Weights of a small mixture-of-experts language model, trained from scratch on English Wikipedia.
Size: 12 layers, vocabulary 10019.
Experts: 128 experts in each of 10 layers, 256 GELU neurons an expert, 2 picks a token, a softmax router.
Training: 771M tokens, 5885 steps.
Below are experts of layer 3 (counted from 0) of a mixture-of-experts language model. Rows are named up (a neuron's input weights, with its number), down (a neuron's output weights, with its number) and show model dimensions 0-127. Each number is 128 + 32 x the weight over its row's rms, rounded and kept within 0 to 255. Numbers have three digits each.
Before each expert's rows: a language model's description of what the expert responds to; "comes before" lists some tokens at least twice as common just after its tokens as in all text. This comes from a sample of Wikipedia text that the model never trained on. Tokens count by the router's weight.

# expert 38
What it handles: Infobox succession labels
comes before: "-", " by", "|", "=", "(s", " also"
up0:141179147120116114134118117133172180106175078172108092146165100080083100073117180085105145140134183155136122104137163157158075152172105155167159187094093100119111116188088137125119145100083160107135181153150185069121098091126109157170139162168196135145119148100117130139137100099140110094180171168128159170077136086111154140169133115171161093163124133103094101110113098113128178098149
down0:134129101107089143065137116150116101094160135175187118121128120154136140135149115093148073107157089122090101147170115067169134104041103138159102099189133112119138136134158175086147164075104157141165140136214158148116120157170126145136167176129127108176079075087162193130101166182058137090088092115137216194134091090170146137151131173158113127070097136085122170114091118103133106111158
up1:136183147088072139141102127113184171125153066167134132136174130072101115088117156062088169139107184161146118119135157164139093158157117161161184173092086088114108111155096125165145152112082194084124155151165153073096101105103105155152151173201169112178113129113134127151135110093165090126144135176175147126097140089089177111158156117148140094156143135092091092084088098088143170093127
down1:107139097119098048164139218080147163122150160114144107158173119136146152160100112133120190134120152163106128104136068107147126136107138147160170097157149113139124103183098147139079157160124143152190130185159142134080100149111116128054135084074147095196118129172158137157137148178123099062082122144143075144181119096142135088157157106103079149124158143119132135154130113117119097149134
up2:129129177074090129161124164104142147098139099175134111114150100099084137094132146136081183143134156155131129127127164158146107186173114133146161180086075105134113085159127103109142155109104181095154146171143155075132088112084116131200129177191187105176107117111162143179105119096148122133178180183130165135127158112099127085169117108165162089139147134112108096083078096116145158109107
down2:086116142130104124142081144083158115124146193142119122089172185098146083046105193052098134105131070176155091106125114093160138109176144130135179122148119143134117113096120120185168113133113099073147136148150138144148150014109109140173109180142131102173115165087195062106160150115112124085146156155151095102161123130121113090111190109114109126122204185134104143089106067095147138099102
up3:129151121106123104154140141149174171127134095154129105133147074067112072071134150098079156108157159144147121130141185161106102178157102170173182142087130102098114123131100152145128171117090166111146147164123161103138104097073109186129167149147166086126127173088148131130155065084197166158188157133121150141094163065107139133148124116173147086144146125099103100054098065096161138100101
down3:119198093170117137152169124077113190185103154133209161145138151112114146138062136073178132128138099127122106101154131165096090121165051165105111123159082129148044172137123097152140060123098122122105122109185045143137168103101146127143151111170106142125123091083141127150117149179100132178073151054102150123170110118124141075130134157115102078121042128074143157134113060124128106173135
up4:165137123139132169144142133112142161114171115167140091126204097087121139128126157078132148136142145143080157158113139187197108148154070096130154138111144116132058111137101162096142098040091147081120141177118168119128127122110093124214194164187158085104121074107084066162131082114186114110177087156126117126132149113117140108111198099164110113142124141132106115115121107105136202106170
down4:101125112184079120150112102118164154238143158134108144120115182139138088049163102126115143124112086108133123154153113200132131080140096155137144148120156168120092143099094100162117119182164130125117082080121106107199138118116164153168022098077079207161148084154148106126129158126113126158120150114097141077066148151149094089116139162064154144172093106124195157136122089169102154202145

# expert 64
What it handles: Showing and table bars
comes before: " ", " in", " of", " at", " on", " that"
up0:117205099097139064132122123125115140157149124169130113137136133127072139181104117142154121116094161209185113101205143196190146160152067101116133147124116127090146067133089078099155131134143131109146133109121131122164155130070143182128164146142146117145141131109095117128154113107131135120078145188200180109124155126113074048108131049159151113146068093133139112103182116059175145103117
down0:133123188106166082157101089106064114141175193092147161126153099191038181082092156160153134113095190115102127124192154130128128125201077124127106153127114099128116135181107101140163146163132135089162143064100077123139159135141149189152114098166112130125145090090088156119122167111041128073112123126114101115102121164129120088137151136027145115155150151064113193141142151131052117117091
up1:132154105086080140154116146137168160136185091150117126143207129096130130120141196103109114148137167149160081141143113172104097164149082150156153129089116089111100088161100129179133147132088188103117147151134175072135098092094089139148176188182159100149091143087105076149145138115152104149166129163147099108066171084126129100127103092186146090162161151106069092105128111074178140091120
down1:130142165192119109113152140060141144102139131093160184110087146111173120118199107174105134153076113108175125148106142102102140120129147139159182100106087136156091133103107162093135199122123115137118116118095160102103115172153121134123125127109102165130088074162099168147144114130125101130128156090126064098087120173086130142060129115119123202201099166178102125122099112154063159129138
up2:122159148119102115132132128127170147119177101163106089135161129076108089074108160091115135131146168149161120131142137180160105172155089139155202157075127085135103096147108167145134153136104172090099199150180168072132135131117099160161147162191171102150100146104139112155143140090138084134151149188149120130117142103121154129163113108167163107182123162110078088070091103104152149095144
down2:118122133108133104140114131139125125191170187112131121120110207160121197119121112123120156132066137144092137131071136063057156100161086101116145100149045150130108125099164081205128179131126117125103158134072076096134133103127130138095103074120082135158073198120182171107136197118135122119106131118123067146114167121162162125122163118168118144171139126128132168130194081135092192123094
up3:142187146112073147119095124152177150113156117186146071162171163105099118130122177091153136141171180138140106114146099145125073153181061175110152139086120094139071102138107095126114179157083186111099181138167168070110121124103099138162161176187135091171122139112136079166117105088182091175160127218167112121095133075090151102125117133138134087166114174077089085111081096087150168090131
down3:108121123155103132122078179093121166153122144124109060099128113100181135121127129120106097120029198136078144165116127100120083080174126119135097093111143113136129159130148096170156200157087145157123166205163084118118115153135151157152153100120050167182112116103142120083135132166172153141127169157098127021107184094128099093168130147161089150163122132119117083125173090152112184105090
up4:140159135110105123123115146143166177116157104171139116151194127091096120117137151088103141158132144147129105114152136163131097152158053159169133153067089092108088088168087110145123186114094188088137161134159145101120115104077104183130147158178156084175110151093144117147139115079151106144118156193151132130101151083094145088152101103197140082137145164089099099101104075098122168082143
down4:125073127107137117110111109121074150093143115105134050124204133120070139088110083121121173109137130122104115151087143066139112081101075169107193169161123145073163133161119111140130142157119158075142117131125118152114096138087158092122110088123082181179113158127181141093114160092130170122118158149109027085074186134166087123121091149163169102155141166071058154061181183136087134162154

# expert 19
What it handles: Digits in numbers
comes before: "0", ",", ".", "5", "–", "7"
up0:110132120124106160165093123111155151113124081179102102152160083094118111079137141083126127118117141175110116103158152143144088161167143151167170175078114081113134115140115112152145167065085129081090163191141168089100111089119068171181133156186158102114112185101114146136143149121203070145142153159158174097105178094113140131190182099194175123130142140067089072098095090090165124101129
down0:137119133119105178158185118140127132141126147173162153131156142142053138156172176124142155109152188128106078107142191138155086111190166129152141129130083158101165142099081169136136127061113135092112116136091126158166090142094108103173110126114182138116123215128113108114195149124112106118166129159130062199155153133137177174126150108192153152213156137122105049092106139101156122112124
up1:116158117109130164152098125160155141083113080138141123139153089116127117071146148054104149125140155137138086123175129158143113164190083145167175169068095097110124079124109152165117168124088131086090154142120148091112057104100096156200158174169165075102144163120131157145140155101150109179171121166159172111124162080125138129176181116181206083126125175110069063115125118099126125081127
down1:101117121170148100139122113146143116137140129099080176130143110080144129094158123084030154118072157153105125117138181076170116121203126133128161147084100126125112105202111179199146149088112125133114162150046157141117157100088095107138122113147106111102154194134157149109163193216137064106197100132121100121170147161138105128110129111191143164152135161163125046140059069095138089103134
up2:151156151103094162148112148147159140113099081153120127157146093106110131078156195095128116138163162156121121087164125165191060170166088144155146161092120105117121109128099142142158151114094136083120145188130154076128085077127105173170152194169175127105128173112117098173132172125160083089162129145162155081079196096132164160175169114163171085171144125100063130101119082091166135101180
down2:131136165192136107127104135156152140109141162129170094129138123155090159128170141137124213118099181122167121122146135119130145131145136054146166160142098127109132130041086158179224166134074128088115147107139147100111162170114080055122119090174144128122129125172136073144164137204137110112153123161120092102151166193167163142118178080135107156156147087118116118114099125116121185114148
up3:168154132143089153138130100118152139080110110148159123164140077078094120122169163129102086174143154168117119101140174169187105162152060125172164153078099090119099122135094174114178156116096184091093187152149183086099124105148105154168160195186149094091162159095106132161136163061170089118166147188171151106120166098139174169132154092176176108147135141086094086095106097089175148112187
down3:152097104152156105126137136157077143113124121101201094130114059154147152150197118134172130116082153128103103159104112107175193155134156163126084047129095140122098121080098131126117146116112150097119129157138196154121136092093178088093159129136148169119093139148122086127096180095098116111102077182113175192130108051098129101121115139161094165158154150105156133088140151159140142129116
up4:129152113101095172123087114122147166134119073144118134156142082105118090099145154118098129125149160168144107119170137148148074156188094110183141166100133088116116120133114148165153173112095165107132159154106158082100105084123116142179131164143165101100127151108099117154147180100173085143141146189154176089131162101112186136164154101171162075172135152101076089112096096113154162100148
down4:113108122121127077090192181218142145045143106130172110116111104111066145131145115166061166135101152144198118106174144125133101120156100147174181143101130166148071129070081106222115176097148124100103128160082170080165146127078125137198134122114162159157114053168089160163126139165130031111176074132121160161147145097140182167125144118205156108156121106128121074161142116121135123099143

# expert 45
What it handles: Cast-list as, conjunctions
comes before: " a", " the", " well", " he", " it", " they"
up0:141181137104112122148073088094149158155151083172103093158160077106105077144119177116124150158157167176130136102173144140125107145170101102168173145083120085141098105127090104154107166104079174094142155159167179073113131076074097164148150191175162099168124123124131124141143158096104102120155135165176122124101127077088156143147158088150165111129119143097075140105113108082115155098133
down0:114097076117096177145151135107151128130111103158199053129152187123128163089073138133168157122137150165144113148108172088168076128163125125115137127086080128131052099126094136139080139126102165102088149118151092137117088083142099123117159179135124166167141091155133105169159160100107127168139139182129145193073139069134172068067123103139100142144135150150163138160154103134168099088128
up1:103166124059106103137044096143158129111132114177136087116142121096143065063163160069125134114177201162125140134150154183140135159128123113153125154081124117132118087131133128090102141137131168093132185141184154099153120036115139139177119152146195075132090108138158142141154132093127147129141187135130086155080121043105136150130113107160187109158144140127066112110118071091159147102165
down1:113154135132097127125126119145162156026136151141102107120130105160133175097097109096126146118158104141131100099172173225138111152122174043133189192099113135139158103095080131109140051098075156123111130153102104115138108065122151090108116154164154177182114131152115107091150145184096093143123139141175187106134188106087156096110103126147128067103112157058124119098162096142153166102171
up2:122166155085084134161093100052161160151145102150094084117167092105134128128145158100088181149150162154085132124179117157146101177149073106163168146104102096122126113158082105107117145131070181107168142110138179077123114103088125138131175160170187079193104122107090142169156152094134109122157148160161101086087145059084171141144141081158142089110080142098080125095099082124136161080154
down2:130114086150155081163131103149135158141176137180117133126179146124046166120127173179173160116149120123143084097116115144129111153140085192130214085104122130169139108086140085097115088165064107148120162121105157148122106091115160115098095162115194132212122122153145107115111117117127136141109071155135167216099194153132126136082144136166124094184112146062141163099079122100182124109206
up3:121182167091099101155081101089176173124136089151119105132183069078088112126154172098067147135166191164139127128160141173120085174164099116180133158087112081093105097165101143116134143129092180092174150119173166090100098054103106129161168168168192087167114113102113137188150174107118097122137148146170143116072169097108153158132165106158187099121113172080110133100132086105141152081150
down3:144110146123111130127136138185158126067123141135105107118142139171097129179129155167123128145133118152090062112131116204201136149146142164107199173091148137119151139127086150108129126130057154107145137043088130123121075101161115090143116140141206095133108076098069058145146178130095117140096179093165184098159187110123160143134156127146073066168138164140089131126167064122114127095192
up4:129163146116104141137109079113165129141146113186104095147142097077123114133145189109137149127151152197153119124192132165110082178178094116148154136079106098125129111162089062079171158140094206105145141142133169078118098126098102176149152145192172089180131153079109138159161167107132116126167155175147141123096157091068160163151157074166157121115144139108081121101111091079144167113161
down4:151102132132121127121178127090136097163126090179165122153098154131092119085099180127097141120140126148145159076145125027082112151195141133170165143167124083140061115108111108112110045092142116162123125135101088156128127142126130119124178136117152148171131133131131158190154207108054136168043104217153128163119191180166097107143113135110126082121127143208096107088194156111173147096166

# expert 3
What it handles: Clause-opening function words
comes before: " been", " to", " was", " were", " are", " is"
up0:117190103094088117133090135047145170109160111149093122134145096097077103084106127128112148122179137147121096120133103187117095163128089120159172136055112102102101140142081169152166131094142154091206138176147176114137104111130121122171175143159165130160176141146133099159150128088123092175119131137120134131081170134138128099202152095146149118146126137090103063130118135109160160091124
down0:131210130106142099121125127091179150120129155131085090181127159147128160153185098171103158129135129131093101134115127140110099114124049088159199098119134146119153086140101127169133149106194160088183213174174165125143140132117131136079175123127144079170132111088218129127145158098087138161093109122121066123081177168108151157136111134086138118107192098137137137077109239102099180074120
up1:111167134109103118138099095083176173145161100184118082147178103101091075090122177086123144124160171158141097115173140191128093162180090150159139178098098102112098117154099098164140164108098189072149168123155175076113104101093108153152141176171155110170115142109139111164144097098137073153144162144140126110081167098093172116137157116176167082152122165122085098097070101123128155107145
down1:124129189189190160066136177114084126150182139099158114116156191078152132115105116128068113088091087111104091135100140144166074121163107173092117186150108161179153125081112181135154112077086084165086105122127218182123120112118139171113053120095160124112160058154117112139132092135186126108044149121093116121148126079054156147105097117102116091118122148111114053109131137132103189120174
up2:123168096065141116130121069118174173098150126150100067133134131105151103081086164131110161134118172129143088076147170186119143173128091146118096160104092097141134106127117144128114169120119166122138104099161146100156088119137116122164130161195190078162122151072134188195158145092150110123134119172181133140073212074113138148148134111151182107144136172094097091112114121105111154102138
down2:109143154147172122111058121133172155109117093130131122122078165130045119159214086159058174094130167135097081165115104083139106112068093115120042151094113100123125148108082132042149134107106126121165142117166140206143103152206158126095092162130129132096090114146121161079134144105145091071131128110142159192180169096174106174121112139155145133109085129144152122139083191129151121088099
up3:130140107086101138102103169107155162178121099151127128162177110090120117137134102177117171126155159143125162111134084133096124156159058141170209149082109119107050146195088185115201147097126144083146184158097133093149135131107125120182114136168193115109157166107143124131146108091198079120147103178136166162089163098101124095219138138168154109147131140112110101107135037135114186111170
down3:152186146148117103107084144110102156053126127108112116129128118073102133131103080079091155110090144144130126152086076155121132075120079100162185130093147129098085110170101126134196148141136142102178177187102150104153113125097126129135194120082103032156117097208132147081143106142077103137136153136122079121155154116156096122153105140126138085118172129153143088085161145127202160089125
up4:112146095111083136155097122158139124112137100156111099164149130102119116106140174103125142133148170156107097094182187138150103202155104130157107196112092103113065101166096145165149154134141191056153170166151194094090086081097101176201166164187160093150152171109125134160116143080125120092173149155137113158052137093093154124126141110149131057166120139102109125110116120072139165064115
down4:134070094128142147120130111160072153149105118159109121141133116080111067106110124182104110106102185159163098134130102143071047119103156135104124199089155131143105148152141163101145105082136135149172079149169166137167048139091115110095133141093118142167194086109151085147151125124122115077100168106140170159097202091133167102134141140094131164115126088180101113149094153123071176078113

# expert 68
What it handles: Numerals and US names
comes before: " |", ".", ",", " York", "s", ".S"
up0:142208123081145077154114086112149142164127149148152114141136112122085091110091181122154108149088158170100069119144136077169045154128088141117142166086103101153136124144061205111112128165101190116172178187109137101119108099112098168150134160153133098160182169125103073136138161105156102085122141174150133058085135065116128166163135109105169113162157097123099110121127106087136132125123
down0:107128173167149168143163075109078158076107145137144131099167136121162135112056163092109141137084145117101152141142135127084133111129123164114180183079069125114151147119151165201144146145165049087050106139104124090111109110141115134193043113080153151126146190127126147124144093125159154109121151122148139082100123138136147152089129103143108168186153105101095056168111125122104146110167
up1:125131185103077100151119096117180140136161101110108080147126137081151089060128160119109116148158156151156093100186159169153105139160105161177179166062094068116129080137121113153162164140103176099122142138188173090110129111111088170174132146177149074130114180087133095145141089023144133114153186160176142138120156099132167153130121080153169089129136106116073094104151108081182131087116
down1:116118111155117146113107109184151117085183121098133117122080149043102138102070118122102147109118105139136086174160107164111151140042139123096121152195096134106142079155117198109129202164122172167103131133199141096167149163118161143067119104138068112137180124109059067148141107161149106058113147095134115166144172165116112110067119138107105112196195185147132184167117142133076098168111
up2:136160158115108106131092106107185151117161105146105110144170083102121093100117164134086146143157170162095114119144158131190117165157091158182172181081092091116103068139081159135153180143081186098130110138145172062116116091090099167148136182183150127134109146093122092142159131097150076151161159174154132110107146092112147156152174075165144109182182150122081124101093074104138145087135
down2:132168119140131165070134065025163159124105119133168109129129088053079092080139123121132137112134219116092096131120132181157138107106111141139160144099055144129184138131156100109089165084059108155122080115164111152159145109102136079146130130138104132096127122091111199162130143139150141165176128126146147108108156096180132106118104147151117085198077134103083096170076121167141148172085
up3:123161115128085110158085103113157174150168103171110114130158124092096087092119158128089137132140144188109144088155145141147101161145121127186188160087078104115099069142103129110136165124085172104131127162162175054093124112086104163175132162212165127175129179071143128149151127087123104152147142167152152110133173106121180132138142078154184074142128165149079133086099119105172149097098
down3:150184134146111074137192125078147121157144110072100139123147093117130111050119112054103122126084132139101155152098171133088134152130164161134091173104101159136114128148202133152154135110117108076110085127094109126136113121104132133121132078117130111183109122018124090151146133183166154165121144193080060163145151140165210131162135116155096111094130155091151165133134154163102118173109
up4:127192134094108123133075125146158168130153088145132093146169099101105102113110147101091131142154168149147108118163165162127082158159133164161162194103066123131114098142100138128142173151094185075149135129131180087127096060099137161179149159180161098121143156103123100144145142110152109112146155165159149127114156088097121118160169089188122107152125159115061094088087084082158163084150
down4:145165085158060137110107111093154111131161156170131144141172143129133188078150133090110087145150135175130142117179131167133150104106111125166125172106091123107133077148191079187132132186080159088110101079168154096145157120133107127141091113108127130114130129151134149111163107161198102163096180088104171167139111134085111141110095106089048148124151123109061143178035070125118109142079

# expert 63
What it handles: Word-final noun pieces
comes before: " of", ",", " and", " a", " to", "^{"
up6:147180138134079097111121118088172160182125082193115118120137074077082087143099152121104143134140165150178118120157162172159064146133123123170140177094089120102124134151067181116167152091054167067134128167161183076121095119053123161174149161160172126180119139095129076160110150132115040093131168162112119107109146098138184105144114134140138100127164127109130100099106104078167142083195
down6:136165169165153111103123142132104127156211149174091125124136102155107165139170148147162122122147209106133121124169169119084109131164114088138155132142087124108075067135112080094095075063076153092104126150137130121111119092074137186086163166093176177064157113108162146099141100080093062148180181128164084142099113201124134154107111111139174160173108135138107149068168127110092171117156
up7:146185141095109148146097107097169175134145101133142108145161103107108117105117157104145120134121170180143118075160163173162094165153078170156147169086100110086093132150094127147149156120070165098115145149138154084111088111085081175164130181177167093139115161088137109186131118096118100147164165191149154147109135106108159115171122086161148081151141148092091086115102099078124173101180
down7:116085123169155122175139136142120167143176114127117160126142136122134108103124090123123101102179203118072200164147125131059078105173080106129089160155130138118094058139165133147074077129121156077175148137081133149153130106122121132135107127164126156138123071088159099118121129100122104223087163129138147047185093101148153080150125115077142143121096149154107090067138095140072150108168
up8:142136170074143136133135093121206160116155075159150077164139114102060120088120128055135203133110172146113099081169119139149115161158098140149183172092107123151125095195100138148154172137127151043116127192195130088114119117105124160165169150165155099204125123065132111197149120126079109089143180160164129130102184083137152081178107113140164066115136148102140116103100104107124134107196
down8:109151118172130151155118125102136136156154128098115141148162165230116180110152133173149099122095182156152130142190199119083131135184058112112164166097074176112142123136158129186101179134099137145108148103065028142126118162054158126090133136149079146091155175142096150186132107134125099132140131129081154130129026121066117158082118157134105132151167126123078149116122090176079070174149
up9:133164147104094128132119125124154152141172078168127108165173108085114109117111168096115157132144160149147128116160150167162082156154094166187155156081101079135106096142093121140121206134093177082120157163150166079130093082072113153160154144171174111180105130098151148146143143100157097098150147161151136122072159095098137124151134079161177090161160144080107119100102072099155171067157
down9:136137123187111086142124090065114139194187164149127155140106106186138110114171114149072097154070133130115178126106133167087128138158133078139207104067059143149118122069143129182113118161071099114101143181106126147094148145084142084142117091096120086152124188122108123143132115139079158094166125183136165117131136138077065146093109135133150113132127168130094137109103144143103127139128
up10:129154192111095179177071139086156122134138096121170096154154118130116137111143210112144124150139136165154170094178127157174127163170145162181120153097091097144127098199119109165157154112088176103125156111142176096118117102137068154166095142176117080154101149089108112149184147106160102073150141185209108148074195111134094117127175053128166087098153126126124116121154089037172143134176
down10:157166136153158075105081137142150064102143108091082099130118107206080161123119138120139141133139159156119155123201124082059141095179101112171167132127110165124144077151137066149082181160119112097169103117090106139119079080116132149110085169108129085126130168107160136135117168117108097111199103085099090089187083184084121115099142129107142185130156114121087172099126067149054149105185

# expert 32
What it handles: Digit one
comes before: "9", "8", "0", "7", "6", "5"
up0:166165134080074135141069126112175135114159090147117122165157109078100124094105160069121148164164167149122098076144172176147090161196084177124161146103112083142132121152084157104173140099082169087136181172145170066100079127091077158167151170160144106104148166099152141138151103110185089144158144174159115114090174111122138144188120113170169095100131139101129079100098101082173139075110
down0:146092076135124090149113131079109152116125117109127093122151110094062122098099117098097106123107107115136022139110099205104189119150132124154134116115108092121101082128080117069206109159128116093185131161209127144174099125116135089106140134146127078156166097114124106148105154121125143149131144107132100155038228133106164125126121121146106113175163162053168106135108079147181182095181
up1:159144101074116142142090164118168155137149071145092128168183130085100144103110151113113150170140182164120087091167201152164104179184099154145197168093084083128106113105096155104144146105097158087129173165154139088103112129071083136177152170209169119105132138112137136152127098121198069125143134182160146124097185098137123124170142100153185107095122130105124041104095077087181135097127
down1:145137165111112143114144158043067158100139137123174066126190097132091133134166159198073168123079136129140106103096095185242135143139134133138126126157151136161079114114096209158135099040089149159072144160145080109112143153150126125158134116144130152130193137085130129124097124134119141189170141155168086151140112074113126078104136130155073152104216127067143097098132085060173091065173
up2:172156132087090140161084141126152145120147113155080099179180111101097175137116168086139192163157167134111134066152150163177102171164100172146152190099102090145136107143083182123184148099106148095147161139160176109095090086114079180137168146183163092107163195105158148171138096113180094124173152177140121138095137125101131150159135091175169093098132124100131103108081118054145137104099
down2:152064075091183091148134166107089090049120173126082114123138110089085125108112128144166153114078167105131037124155108119073122133158138134128097113093105077119162126169117164115176130138122115076139106156191142159131121108091119148093150134115178137131214170142168117188092147120106165093152149149179145138091218140090112109112145157129124157168095091105102130123116092107198140147141
up3:147162096074076147156098161166184177128137093161106101161191137107088120104130180112104148187153153168135090083138157158134098156153074184143181170088109082138137114121062168123168145099075186076141159186162178104088108079103095158180154166172160107145176160102136149162109116112166102166151169174137103108089139120102146128169122111148158087113130152095124083090066105088169148102113
down3:139126073140131116146149144102189175129110102142093157133123130113126123082109121171114128150127114146169029124150106193156111121167121161152135132128095091144137113171112118096197132126093169107099160150181154138119130189072098108147168105104163119201231052115140176165105137144123085134169149128142124182073193113088121130133157121149149141155115151114112094141141066135192168104155
up4:154163107104086178159078152142186108086138073116102114151159122096093148076129178120078180179136153162144105067168175156166086168170091164168155168105119078137145105105111156135169132094086179079105181150119161073073096129104078139178157156162159097095162165102131176168130128148157081147169167163156152111114148092133130152161142116172174102110127114127097112126074097094149157085095
down4:144127146151094114089102132118134141134129122117155144136140151128107146108158127179088159136000154113124049113113136203111143123183169138132156175058127129124100124160142150065136103178148142065105118159167115143131163166106100145119120224132185127101078148150133145171130095072130141199170138134131207157190109122088133129078145157118092146159116122063114104147110094144143170139151

# expert 14
What it handles: Month names
comes before: " ", " of", "us", "in", "ine", "i"
up0:133164120097084116120100124132192157143192086154118119147145098102089100124102136108133163142096185147146129109154131138172089157150112129184183141063128127147088093159100155142146161128099180089122153178146165073110095095114136174172163186205165083119124137095172158178124144099083055142154134152137175114061146114099167122150151093172186097130156139124058119078113074105137171069152
down0:096141075137144121160112130139179089168154147122140084145153151183119105101162155094116153110103180149154178157158127152148143107142102163094127114107124088084077153156113139177087110144116144115147138207126121134127109067137127091137111115168083131131145170081165106140120122071096085195132139098124210143134113105129076114176184097125105062060169151112129114102135106105190149146144
up1:159174110091104113126120144096176149095159092167135088139157083083123085110130153088084129153133177175116112113162189161123081169166123127165204196104096113123083106124101157133161167101077176101133129146152150065122122105101087145132136196194165116125111141096145132185134123103107084166154148157172159093112159097062158136161142126171145094157159131133094100103118095099132163092153
down1:118129134149139127178172129064153081081143131078144186079135093141224120135145107121066140108071143140098083154156211168145068124142066144129136203084159182104094152110130188087142174113100116143118099134073148130123177124109134112124060134145078112128148077100094096171141106148135110127090117143124156089147194138129170100201149125177098131091150115163135063125122148142188149131131
up2:140157043126097121123161090135169173119161109158088145123114121098119113062120126090149125147119132139115120087136139166093163170131108122147135174110099155118157102176102165110114179140140151079105103168127206093131140153153098171146102172162185120203114140117134095172130176140140068127139156119113089154104145121071171133127126116150136129163107144104046074088077157120181116128126
down2:124125116094146132128163156160091081169144066135169090144149122153148134119108149146151167139095151097146022126146116089189106122162081134113137145059082116140109169100140130141143151099082081150079135170134117169099146034116127136127081156114104153045099134104052114150111056111124081155075160141105102124135091133144148104171126134122158149150120171116142129142165087134148131125134
up3:114192139122115103152105096075143128087169096129164120121175073063063134087128149075102187123143187164114108104171143154126071150165100140138187172133124079136134119138106147106104153093112181089122163150155142101110096118076113155150124203158152121147130132100156172118133136123121107134105120174168127114140144101094167143198116126131137129168148137119108090111086103091153149065117
down3:118184067169174119149154125152147176176082102150138189144079126170066068162122126135167178134113150133160108130181150128149130113155108113096081115147122143114110172191200108118133099138141195147095122123094150135138094125145159159088060136137134104159144108182113126176140125123108080183147141070166194091129136128061091128167120113090112116067201119086166130137148140140169183132101
up4:149155132092135117143100123128160126100164101170099087136175116130105144155105132090167170126132145150140141110157147160145087156187081117166144113131099122145141092130053151130161187140147149075132129150176141094124105089140103159184124135150154093212063123122142176135116132153086057170123185147147148138095151111084136096119137115171102071150118160083084097080112110103112134089175
down4:116108109104121109103071129092137110154162154094076158122107201137116102122100153166108164122112149123116146094142089156131135118158132201114197122138149148080134110047069128162131203094097128133118093156134093120064117159128126090225155131103119104172125146084125118138145157151112100145138141090098127109134127125114126183115180128171128121099113206116100110097144125139151120122181